{
  "n_layer": 11,
  "d_model": 128,
  "n_experts": 192,
  "experts_per_token": 4,
  "d_expert": 32,
  "d_shared_expert": 0,
  "activation": "swiglu",
  "moe_layers": [0, 2, 4, 6, 8, 10],
  "router_score": "softmax",
  "normalize_top_k": false,
  "routed_scale": 1.0,
  "balance_loss": 0.00232,
  "balance_bias": false,
  "init_std_router": 0.00677,
  "lr_router": 0.000736,
  "n_head": 6,
  "n_kv_head": 6,
  "head_dim": 32,
  "vocab_size": 4096,
  "norm": "rmsnorm",
  "norm_place": "out",
  "norm_eps": 1e-06,
  "positions": "rope",
  "rope_base": 10000.0,
  "rope_fraction": 1.0,
  "qk_norm": true,
  "attn_scale": 0.177,
  "tie_embeddings": true,
  "parallel_block": false,
  "init": "uniform",
  "init_std_qkv": 0.0453,
  "init_std_o": 0.0562,
  "init_std_up": 0.0648,
  "init_std_down": 0.0648,
  "optimizer": "muon_variant",
  "lr": 0.00873,
  "beta1": 0.95,
  "weight_decay": 0.0,
  "lr_head": 0.0089,
  "warmup_steps": 50,
  "schedule": "wsd",
  "decay_fraction": 1.0,
  "decay_shape": "linear",
  "final_lr_fraction": 0.0,
  "batch_tokens": 65536,
  "seq_len": 1024,
  "doc_mask": true,
  "z_loss": 0.0001,
  "train_tokens": 599000000,
  "steps": 9141,
  "dataset": "wikipedia_en"
}
Below are experts of layer 6 (counted from 0) of a mixture-of-experts language model. Rows are named gate (a neuron's input weights, with its number), up (a neuron's input weights, with its number), down (a neuron's output weights, with its number) and show model dimensions 0-127. Each number is 50 + 10 x the weight over its row's rms, rounded and kept within 0 to 99.
Before each expert's rows: a language model's description of what the expert responds to; "gets" lists some tokens that make up at least twice as much of what it gets as of all text. This comes from a sample of Wikipedia text that the model never trained on. Tokens count by the router's weight.

# expert 43
What it handles: Pipe separators between table cells, plus colons, semicolons and dashes in lists, rosters, results and election tables.
gets: " |", "|", ";", "-", ":", " –"
gate0:64 63 38 40 46 31 49 44 47 41 57 43 45 69 52 43 50 36 70 35 51 59 35 48 63 49 66 52 59 62 52 49 76 36 44 63 41 69 46 51 60 48 60 60 54 57 42 36 38 56 50 43 53 59 39 48 58 56 50 38 40 55 41 43 48 52 62 41 50 49 41 48 48 52 48 55 56 42 38 45 46 63 46 46 53 43 34 76 61 45 54 64 34 61 41 44 47 46 42 45 40 47 65 73 55 51 44 42 58 46 37 38 67 36 68 63 48 50 64 55 59 30 48 58 41 58 41 62
up0:65 52 49 32 60 57 46 48 44 54 57 67 44 56 57 31 52 49 42 67 52 40 42 50 47 51 58 65 53 54 83 51 52 48 52 50 55 64 44 57 71 51 48 25 42 51 40 37 50 59 53 54 67 49 41 60 47 49 42 72 59 43 48 38 56 47 41 52 34 58 53 38 74 54 43 57 63 62 57 49 47 48 40 58 51 76 75 26 52 47 53 64 54 58 56 65 60 40 61 49 49 58 54 49 55 58 47 52 48 44 57 46 58 66 51 54 56 61 31 61 48 48 54 40 58 46 51 54
down0:46 37 31 29 41 44 54 64 49 54 56 47 45 59 59 44 43 54 69 40 54 73 56 42 50 52 43 45 59 58 50 43 58 36 50 52 61 51 49 58 53 78 54 30 60 47 46 46 57 44 57 53 55 41 48 51 50 46 46 35 53 44 56 35 41 48 52 43 48 41 44 43 61 64 46 56 45 37 48 47 42 55 51 47 68 44 50 30 54 55 62 45 57 56 59 80 72 41 35 55 51 52 41 47 55 54 32 43 64 69 59 51 62 65 59 41 26 43 38 48 61 43 33 62 63 54 39 49
gate1:35 37 52 61 48 58 52 38 49 57 37 49 52 47 41 65 52 34 29 46 35 67 38 42 46 64 65 37 62 35 25 64 56 36 50 60 38 52 59 56 37 60 47 50 48 48 39 40 55 45 48 45 59 41 48 56 45 54 57 45 54 46 48 46 37 61 43 50 59 48 53 49 48 59 34 48 57 47 41 45 33 44 59 47 69 47 43 44 40 56 62 38 56 50 64 41 46 23 48 64 43 34 33 32 62 32 63 46 48 56 41 54 52 35 47 51 48 46 40 32 46 49 62 58 43 64 59 31
up1:51 53 50 18 56 58 43 44 60 32 59 48 18 51 56 48 41 54 56 57 37 46 50 41 38 56 51 60 63 51 32 66 55 44 43 52 55 68 47 64 45 40 49 45 45 53 26 49 34 50 50 30 48 36 33 53 47 60 50 38 37 42 41 40 57 64 42 50 35 53 58 42 39 36 47 51 53 44 50 42 64 43 54 62 52 60 60 48 49 36 39 59 58 52 50 49 49 38 66 41 64 50 63 58 37 52 56 66 51 42 57 50 52 49 44 54 58 31 39 78 52 53 50 45 56 59 47 53
down1:47 72 44 51 71 46 43 32 56 53 48 47 49 30 55 43 42 56 43 47 53 54 50 67 67 46 60 68 40 49 38 53 66 73 50 55 61 44 35 30 44 43 55 32 36 33 62 52 49 35 55 63 44 34 48 46 62 51 49 58 47 45 51 51 49 46 65 59 35 49 57 36 37 55 66 41 49 57 44 66 58 46 51 48 62 58 45 48 60 33 46 67 61 62 57 51 62 31 40 39 44 65 60 46 54 46 44 59 37 37 53 43 49 64 53 49 46 61 52 49 45 39 63 48 62 59 59 33

# expert 45
What it handles: Pipe separators and cells in wiki tables, plus scattered words like bank, church, club, own, and non-Latin script pieces.
gets: " |", " his", " an", " own", " Bus", " bank"
gate0:37 47 54 44 49 54 38 40 51 58 67 38 45 54 49 55 39 35 61 68 41 44 36 55 63 54 57 70 55 48 51 42 39 53 47 48 41 57 33 28 59 40 35 49 47 58 55 64 55 39 29 34 49 50 45 57 45 32 57 61 61 47 48 55 48 46 23 46 59 51 36 49 48 45 52 58 40 68 73 40 53 51 44 62 52 55 47 43 44 60 56 74 45 57 33 59 54 56 33 35 33 48 37 51 48 37 47 54 47 46 45 47 31 39 53 50 68 45 54 56 43 64 42 50 48 59 68 55
up0:46 34 48 48 58 52 67 62 42 56 60 40 43 29 77 57 47 41 50 48 65 43 59 44 55 58 51 53 60 36 52 52 75 51 42 35 38 75 37 37 53 70 26 56 45 42 54 52 68 30 33 45 44 48 55 55 40 36 61 45 52 46 53 58 55 47 52 51 61 57 43 52 63 37 52 50 40 55 59 36 51 52 37 48 53 52 54 52 50 54 67 48 31 50 46 47 44 54 46 40 52 60 40 63 45 49 41 72 62 37 46 60 62 34 51 55 57 48 39 56 38 59 65 53 45 56 42 53
down0:44 53 43 47 43 56 50 79 72 38 56 52 39 54 32 62 51 43 60 42 69 53 45 40 56 64 45 43 48 65 49 63 62 39 46 31 63 56 49 64 41 54 57 48 57 54 57 47 53 40 48 45 39 44 75 52 49 43 48 55 41 60 49 44 38 35 50 48 47 27 48 67 47 53 29 66 47 31 51 54 46 50 49 44 43 63 46 36 49 59 60 34 56 40 33 48 44 49 70 50 67 44 49 48 52 45 56 33 50 46 64 45 67 64 47 43 37 58 52 44 69 44 47 65 43 51 54 54
gate1:63 49 43 53 55 37 55 44 67 34 51 56 48 44 65 66 43 52 51 49 53 52 40 30 52 44 56 60 60 64 54 56 47 56 38 50 39 44 59 69 44 66 46 61 36 48 51 54 40 44 44 61 47 63 52 68 58 63 35 49 54 74 56 50 44 42 46 49 63 43 47 57 57 49 48 59 65 37 46 66 43 59 33 37 61 47 59 51 46 27 51 62 42 60 59 49 62 50 59 48 48 50 69 50 44 58 43 45 59 71 63 43 59 28 57 60 45 51 22 53 30 42 48 57 55 63 56 45
up1:48 54 61 56 41 51 32 42 65 44 42 52 42 38 52 39 30 52 58 53 45 65 58 59 67 42 58 39 63 42 53 57 76 56 46 41 52 54 45 64 56 56 50 73 66 52 44 46 51 57 47 67 45 58 47 55 35 61 53 61 62 67 41 60 41 60 38 44 70 61 59 52 46 61 62 44 52 61 54 42 33 57 60 52 52 36 52 49 52 48 54 41 25 43 57 51 64 69 70 49 54 61 71 56 57 43 45 51 61 56 44 55 61 49 39 60 42 45 47 60 54 47 61 35 61 58 48 66
down1:53 50 35 52 44 56 65 65 46 43 32 24 35 51 50 53 48 34 49 51 64 56 59 39 44 63 46 64 42 50 43 48 41 45 44 55 61 75 44 40 37 43 49 72 61 29 55 48 66 47 43 48 57 49 73 43 39 47 51 71 47 43 37 65 38 61 51 43 50 51 47 40 50 43 65 42 51 54 50 49 50 41 58 51 46 55 41 43 51 53 25 63 64 47 51 42 45 58 37 59 67 42 54 50 64 67 44 63 47 52 51 40 46 60 58 56 40 48 44 33 40 58 51 63 51 69 54 39

# expert 14
What it handles: The words as, is, was, became, be, and percent signs in census demographics; also As starting Asian, "Won", "Nominated" in award tables.
gets: " as", "%", " is", " was", " As", " be"
gate0:46 36 43 35 53 40 42 56 41 49 44 51 67 29 51 59 49 60 64 63 54 40 57 75 53 41 30 50 45 42 47 56 35 42 42 54 35 52 51 40 49 49 53 48 37 37 58 52 54 63 34 43 46 44 53 67 53 39 53 54 62 51 68 55 43 49 40 52 44 47 44 56 61 45 41 42 48 44 41 46 51 41 50 37 42 48 53 65 35 44 47 39 50 64 51 45 72 52 41 51 56 47 13 39 61 31 51 53 56 46 31 47 55 49 38 58 56 62 49 78 54 52 40 36 59 45 48 38
up0:42 46 41 36 48 60 36 73 46 54 51 42 39 57 70 48 47 50 57 52 60 45 43 59 57 52 55 48 57 35 45 55 31 52 51 52 64 67 40 52 41 52 67 46 45 41 66 53 35 50 28 56 48 38 32 28 54 41 65 44 46 39 47 59 71 60 50 41 55 52 59 50 43 48 72 54 36 63 53 59 40 52 38 45 50 46 50 35 57 29 56 57 34 55 63 48 47 49 47 36 31 51 51 31 44 53 54 56 35 48 44 53 32 51 52 50 36 51 40 60 48 36 41 49 44 62 32 45
down0:60 48 58 45 50 49 24 54 44 53 50 59 51 44 57 54 53 53 54 56 39 31 48 41 56 32 34 39 64 54 43 51 75 45 46 48 60 62 52 60 59 67 42 47 25 66 45 56 55 62 42 55 70 68 37 45 39 50 34 71 44 47 64 42 58 52 42 53 59 58 72 34 48 64 59 70 52 35 57 49 40 41 61 59 39 44 61 44 40 60 55 51 47 31 38 42 44 63 48 54 42 54 51 53 55 57 55 30 44 38 42 60 57 52 53 61 57 43 37 51 50 46 48 59 47 44 38 48
gate1:56 46 55 24 68 57 72 53 64 55 52 43 41 46 60 48 39 56 47 37 51 54 59 55 57 76 46 56 40 62 46 68 48 60 66 55 52 55 39 58 55 55 61 81 49 68 54 59 71 49 39 61 45 31 55 53 60 44 55 56 53 30 60 58 36 49 70 46 51 56 47 55 62 46 46 55 54 50 43 42 51 51 52 34 58 50 48 44 52 44 42 41 40 47 42 82 50 47 47 59 56 43 62 66 49 54 54 61 51 47 38 45 60 61 60 59 63 57 44 52 52 57 46 50 59 58 62 40
up1:49 56 50 66 37 51 32 47 48 48 41 43 40 38 55 47 46 42 34 60 41 41 40 41 44 45 51 45 57 57 39 41 59 36 50 35 63 50 62 51 45 62 44 59 49 50 44 46 73 64 45 27 66 51 54 61 47 49 39 56 59 67 63 54 27 39 58 44 37 47 52 46 43 50 39 60 58 44 57 45 73 50 52 55 29 46 53 48 54 49 64 56 55 60 64 43 73 64 55 57 60 64 50 46 59 59 46 51 52 43 34 53 62 66 47 44 31 47 44 53 47 59 52 52 74 36 55 31
down1:61 36 35 47 49 43 40 49 44 70 45 38 41 51 55 49 58 35 56 43 46 49 53 58 74 56 56 67 41 42 37 47 49 60 43 61 44 61 37 70 53 52 73 49 46 44 60 51 61 56 54 63 55 54 47 64 40 53 51 70 49 77 60 51 32 51 38 41 22 42 62 34 48 41 62 47 40 40 43 56 53 51 46 50 46 51 52 68 53 66 53 39 44 45 55 43 54 53 33 47 37 58 37 59 56 34 56 40 46 51 59 55 38 39 37 38 66 45 38 51 46 53 50 36 45 42 48 62

# expert 34
What it handles: Middle consonant-vowel stem pieces inside Latinate words after prefixes like f, cons, conf, as in reconf-ig-ured, cons-ists, suc-ceed.
gets: "c", "ag", "f", "ac", "ig", "erv"
gate0:68 39 57 37 39 51 52 23 50 38 55 55 52 48 36 46 51 59 60 64 38 36 53 63 65 71 65 39 36 45 48 41 63 44 56 59 40 51 66 53 55 48 56 51 65 56 32 51 51 53 48 50 48 31 46 50 47 50 57 53 66 59 59 57 58 49 54 36 35 50 33 59 46 43 46 46 72 53 46 58 49 34 49 44 50 54 52 43 48 78 51 49 46 65 46 59 51 63 50 45 49 55 47 71 57 50 57 59 37 65 51 48 54 53 75 32 50 70 51 39 45 57 33 32 50 49 49 45
up0:69 49 65 30 45 44 45 60 39 43 37 38 38 49 51 50 32 64 42 46 42 41 49 47 47 51 62 30 40 46 49 59 71 56 41 51 44 38 49 45 42 58 54 47 32 48 62 36 22 58 31 37 43 37 43 64 43 50 50 60 46 56 46 36 35 44 50 52 46 67 41 42 38 48 62 42 57 59 51 50 39 37 63 47 44 49 42 54 36 59 55 69 45 44 41 46 61 47 56 60 46 68 56 42 59 57 27 50 45 36 33 56 66 57 50 57 51 38 53 55 43 62 60 60 57 47 41 44
down0:40 15 38 46 59 55 47 47 53 48 51 38 52 46 46 46 53 53 56 48 48 43 43 53 44 42 48 45 38 36 47 51 53 56 68 43 58 37 54 51 49 31 53 62 58 35 46 35 51 61 32 42 42 49 39 30 44 46 46 29 42 60 41 26 37 38 50 54 49 54 50 50 51 37 47 47 35 54 40 55 47 53 58 67 55 46 77 40 42 42 49 55 40 53 43 47 60 45 62 55 58 46 65 32 41 62 54 60 42 53 46 56 44 68 25 60 58 58 30 41 47 42 57 45 44 43 32 44
gate1:51 52 61 38 49 63 69 20 63 36 39 48 37 39 36 58 39 64 46 43 28 44 67 62 33 67 47 49 58 40 41 53 50 52 56 58 47 45 60 38 62 42 60 54 57 58 68 43 43 48 61 47 46 61 52 42 64 52 31 53 41 54 60 49 56 45 52 50 45 37 46 43 46 39 75 36 59 56 41 42 51 47 33 53 51 52 47 43 49 58 48 60 64 53 55 54 54 43 40 35 58 55 43 62 51 39 48 44 43 38 28 49 57 56 36 44 46 36 43 48 40 46 57 64 27 52 55 65
up1:48 37 59 50 48 54 48 37 54 50 47 58 45 61 51 60 66 33 47 51 53 54 64 45 42 48 42 49 50 54 44 49 45 53 41 41 42 67 54 62 39 42 75 64 57 62 41 34 49 47 58 70 46 59 50 30 51 51 47 51 44 40 68 49 28 45 62 58 37 63 45 43 41 37 49 42 37 36 42 40 65 50 44 59 57 50 66 28 65 41 29 75 55 55 51 54 48 42 38 62 69 48 44 43 66 41 66 62 54 53 38 61 61 39 58 49 58 47 52 42 60 57 49 37 50 48 49 36
down1:59 64 46 44 39 31 56 35 54 46 55 44 49 40 58 54 72 56 49 37 40 47 57 42 54 57 47 67 47 48 64 74 53 37 57 39 56 56 57 68 64 48 37 46 48 54 55 54 54 54 38 54 43 58 42 43 26 49 46 39 64 37 55 47 64 42 49 53 50 26 53 43 50 23 70 56 73 63 57 43 66 56 50 58 59 50 38 47 48 38 58 62 50 55 41 40 44 44 63 47 55 64 54 41 44 30 54 45 48 47 49 42 38 57 58 70 52 48 67 45 53 46 57 56 36 58 53 48

# expert 22
What it handles: Forms of be and have after a subject pronoun or name, such as was, is, were, been, plus adverbs like always, previously, also.
gets: " was", " is", " were", " be", " are", " been"
gate0:46 57 41 42 57 62 54 42 52 61 59 36 53 61 52 55 50 47 62 44 32 55 42 35 65 54 48 44 65 61 54 43 39 51 23 55 54 45 39 44 50 37 50 39 60 56 63 57 46 33 47 33 50 38 25 38 49 53 58 58 46 44 42 41 56 49 46 57 53 68 61 54 47 50 60 55 55 29 23 62 52 44 43 39 51 50 53 45 52 28 39 35 40 51 42 54 39 55 44 39 40 49 39 40 54 72 47 57 45 47 46 56 42 44 51 56 65 38 57 57 51 37 33 38 49 69 27 46
up0:52 63 37 51 49 44 59 44 54 40 43 49 48 64 41 45 42 36 36 47 48 50 56 48 69 47 62 61 51 54 54 63 42 54 72 53 63 47 52 60 61 63 63 48 44 65 50 37 52 47 46 60 53 53 57 56 47 57 50 39 46 36 59 60 46 73 30 42 55 38 54 58 47 39 38 65 50 53 79 77 59 60 58 51 57 59 60 40 73 62 58 55 64 75 55 44 39 53 55 68 59 47 37 57 47 50 47 45 64 56 54 43 44 45 48 56 59 43 55 50 46 42 58 57 31 35 38 55
down0:55 64 47 55 48 50 71 33 63 40 48 50 48 44 47 60 53 33 33 46 47 37 37 62 64 59 51 61 38 69 64 56 43 44 46 58 54 44 57 57 59 48 35 61 47 60 56 58 53 43 54 62 58 58 55 49 35 58 62 62 51 51 58 39 34 50 52 53 47 60 58 62 45 31 46 60 58 59 55 61 68 67 56 39 52 47 56 50 51 47 65 54 61 57 46 38 46 38 56 68 49 53 54 49 49 63 43 30 63 52 47 59 29 39 33 51 44 35 60 51 37 29 40 50 35 29 34 54
gate1:42 65 59 50 51 56 43 55 39 42 46 44 55 56 58 63 62 49 54 54 49 48 33 51 60 57 53 48 25 44 28 39 39 53 40 43 44 46 59 51 48 50 46 38 45 27 53 49 43 65 49 55 62 47 38 58 64 41 49 45 53 48 71 37 59 57 58 63 39 40 40 44 22 68 51 46 31 38 61 41 52 49 62 43 40 59 50 47 47 39 43 38 70 43 35 54 49 42 49 70 48 50 53 59 71 45 46 41 60 29 46 41 43 41 43 48 60 68 41 38 56 52 57 44 40 58 47 66
up1:69 36 39 43 61 41 53 48 37 60 35 58 54 48 57 49 46 43 54 60 48 50 40 29 53 57 44 64 42 39 59 28 47 54 48 63 55 52 35 45 63 45 76 53 45 39 51 56 45 52 58 51 59 51 34 56 56 67 63 53 46 59 39 56 50 47 40 59 59 55 60 58 52 43 51 38 40 42 65 58 54 52 50 59 54 44 44 62 28 80 62 41 62 41 44 63 34 56 57 61 61 73 49 37 48 50 55 46 58 61 44 65 56 34 73 49 53 44 44 49 61 47 47 54 52 34 40 45
down1:49 60 69 38 31 59 62 58 72 48 57 60 52 40 58 60 54 54 52 49 39 45 43 71 47 39 40 67 44 55 41 63 60 50 38 35 52 63 59 57 49 53 34 43 55 56 45 43 50 66 38 54 48 47 51 68 39 56 28 52 42 52 57 38 62 75 56 56 46 49 61 42 51 68 52 58 44 54 56 41 62 46 46 44 47 45 34 50 49 39 33 49 42 63 41 43 62 48 58 52 40 47 54 46 62 55 45 50 54 53 38 34 30 64 33 60 44 39 66 65 44 54 46 27 46 51 60 56

# expert 46
What it handles: Middle pieces of Latinate words usually containing t, such as it in amb-it-ious, ob-it-uary, p-it-ched, plus ect, struct, serv.
gets: "it", "at", "ut", "ect", "et", "ot"
gate0:32 29 46 53 28 52 56 46 46 57 48 65 47 62 57 36 65 44 53 39 60 41 44 53 49 48 42 48 56 56 55 54 37 46 52 60 52 72 44 40 53 35 54 54 49 55 58 38 39 65 51 47 60 36 58 64 68 65 32 44 60 32 63 68 42 51 32 52 49 48 51 32 42 33 68 40 43 61 69 54 42 51 64 63 54 38 52 38 59 57 62 46 60 54 54 54 51 49 44 54 52 36 36 49 48 50 62 45 31 49 36 57 49 56 30 58 43 39 41 42 50 52 37 55 49 43 47 31
up0:54 55 38 41 49 66 48 41 62 49 59 66 52 54 42 38 32 44 50 39 47 58 49 41 42 45 47 42 74 71 62 60 47 50 38 45 28 45 49 51 63 45 45 37 41 55 39 54 50 42 36 43 31 61 49 62 62 60 55 67 50 40 62 41 53 54 51 59 52 50 58 50 38 58 52 35 45 47 55 62 42 44 71 48 39 48 63 45 38 36 27 66 56 49 42 41 54 51 67 38 46 37 47 52 46 41 52 49 59 65 42 42 33 52 49 67 61 63 68 73 43 63 53 56 39 50 52 46
down0:39 57 46 50 56 68 48 39 66 52 65 46 60 50 69 58 58 66 35 78 47 50 45 48 46 45 57 55 37 58 50 49 52 57 39 52 40 34 56 48 65 51 49 33 62 63 55 64 57 31 54 61 41 46 43 41 50 47 54 43 52 48 55 37 73 73 41 41 53 53 52 46 35 46 50 41 40 42 59 43 71 54 35 51 57 63 48 43 50 76 69 45 39 50 63 30 47 53 65 39 55 32 61 60 41 55 59 59 54 48 50 40 47 34 38 55 41 50 47 57 51 49 50 56 48 43 47 55
gate1:68 36 69 42 57 62 50 43 45 48 40 59 40 67 37 41 43 50 44 46 38 40 50 55 60 66 43 62 36 47 43 32 58 69 46 32 33 40 56 59 45 65 41 49 54 43 42 48 37 48 42 56 52 57 29 46 52 32 59 32 42 62 49 35 40 58 38 50 42 61 43 48 39 57 43 52 63 62 72 32 56 65 49 59 66 63 56 36 63 46 45 48 55 52 50 24 52 52 45 57 59 42 50 50 51 44 52 51 50 53 48 47 42 57 50 52 51 38 58 65 34 58 60 43 68 53 56 56
up1:32 48 65 39 45 47 29 33 53 55 47 63 52 41 38 39 57 38 45 45 67 34 51 68 56 49 60 50 52 58 57 52 57 31 43 46 43 46 69 65 37 58 61 45 39 41 44 47 53 43 59 62 49 59 58 57 59 54 49 46 48 39 73 53 13 54 50 66 56 48 40 37 59 44 57 44 59 50 56 60 59 58 55 59 45 52 32 60 49 29 59 37 45 53 68 58 54 60 32 43 42 52 57 30 46 68 42 52 59 47 53 61 38 51 53 52 46 51 60 55 48 61 48 46 51 57 46 53
down1:49 58 40 45 55 44 51 42 57 65 58 45 50 52 71 67 56 50 39 47 63 58 28 68 53 52 38 60 69 72 53 53 22 39 43 44 42 67 53 57 68 34 57 51 56 54 40 49 56 46 64 42 39 44 49 38 54 47 49 57 44 58 59 57 64 64 59 41 47 52 69 44 66 43 47 41 62 74 47 55 62 40 49 47 55 34 69 43 51 40 46 52 53 47 72 51 45 45 42 50 48 44 56 50 35 41 47 42 31 62 59 48 53 54 33 44 48 53 59 58 51 35 51 42 41 45 51 35

# expert 12
What it handles: Past-tense verbs after a person's name or he in biographies, such as was, won, wrote, been, plus surname endings like -son.
gets: " was", ",", " been", " were", " and", " who"
gate0:48 46 58 55 54 30 59 43 53 60 47 51 45 49 56 55 46 61 59 37 59 43 71 42 47 43 58 40 49 49 43 59 39 56 68 61 50 52 57 35 64 40 65 51 41 58 45 55 39 57 43 45 55 59 64 48 36 42 71 22 59 58 54 40 49 49 42 45 46 45 70 43 62 35 29 51 54 58 44 46 51 58 46 38 39 44 55 38 38 45 30 55 44 72 32 32 59 41 59 59 40 73 44 38 49 47 47 63 46 55 58 42 43 38 59 43 52 54 47 43 61 45 31 37 58 55 48 37
up0:55 38 51 52 48 48 60 55 51 61 36 47 52 45 46 34 47 52 44 60 50 41 74 29 52 57 63 55 46 61 44 56 54 71 40 66 52 43 57 32 45 48 51 49 42 66 53 57 37 48 52 42 53 42 54 63 49 50 45 64 44 41 54 45 48 64 36 56 53 57 20 58 36 70 60 36 33 49 63 42 65 45 74 43 41 57 64 42 36 39 48 38 30 57 45 48 49 50 52 59 61 55 42 43 43 44 42 67 41 45 58 49 62 55 58 51 57 43 33 25 63 43 50 52 41 53 45 45
down0:51 47 49 48 55 45 42 49 42 50 56 58 62 68 52 57 48 57 42 53 75 72 52 50 43 70 47 36 47 45 34 42 71 33 51 61 67 50 66 52 65 45 61 39 51 46 37 51 59 32 32 51 51 45 65 54 52 37 46 44 64 69 57 47 71 50 51 42 38 61 65 36 51 40 49 56 47 55 48 39 61 53 43 52 38 53 61 31 55 54 53 41 48 72 56 35 42 50 50 61 33 53 56 61 49 50 47 56 55 58 45 40 49 58 70 54 57 62 41 68 39 47 67 61 57 39 49 47
gate1:45 53 48 39 42 46 24 37 24 56 67 57 48 51 55 58 40 71 38 50 47 62 49 35 54 53 59 30 59 44 54 53 37 50 52 59 50 51 49 42 55 50 49 50 56 58 50 31 40 56 36 61 56 57 35 70 57 50 43 44 58 40 61 62 40 42 27 59 56 55 42 33 59 43 51 57 58 64 46 29 34 64 52 49 74 53 49 60 35 51 53 64 40 66 65 69 53 53 35 54 46 60 51 49 52 62 56 44 44 47 70 48 46 55 39 52 46 57 46 51 53 47 52 55 65 60 43 49
up1:46 43 54 49 49 54 36 46 77 49 44 44 69 55 55 49 61 60 59 59 58 47 53 57 65 72 55 48 46 49 61 43 40 69 50 44 58 48 68 43 50 33 63 52 50 30 45 49 67 39 47 48 45 65 65 58 52 41 52 56 59 67 56 62 53 45 56 49 51 57 56 62 57 62 47 33 66 62 60 66 23 54 55 41 53 41 55 66 54 43 48 31 47 59 63 47 44 51 49 55 35 54 52 30 53 71 46 32 40 52 46 57 64 51 54 45 56 49 54 39 58 53 49 38 35 35 38 48
down1:57 65 47 54 46 41 52 64 43 51 50 52 53 24 61 40 61 50 59 46 50 30 47 50 33 53 56 55 51 45 37 67 54 50 28 40 55 47 56 41 48 62 58 55 32 69 67 64 38 55 60 50 52 35 53 35 57 42 44 52 44 43 48 37 51 55 57 52 57 42 44 59 43 45 40 50 50 72 38 69 47 45 46 27 40 28 42 66 34 53 53 61 53 50 43 50 31 51 48 61 66 48 47 36 53 36 57 36 50 52 40 45 56 42 50 66 51 48 54 42 44 41 31 66 31 51 55 46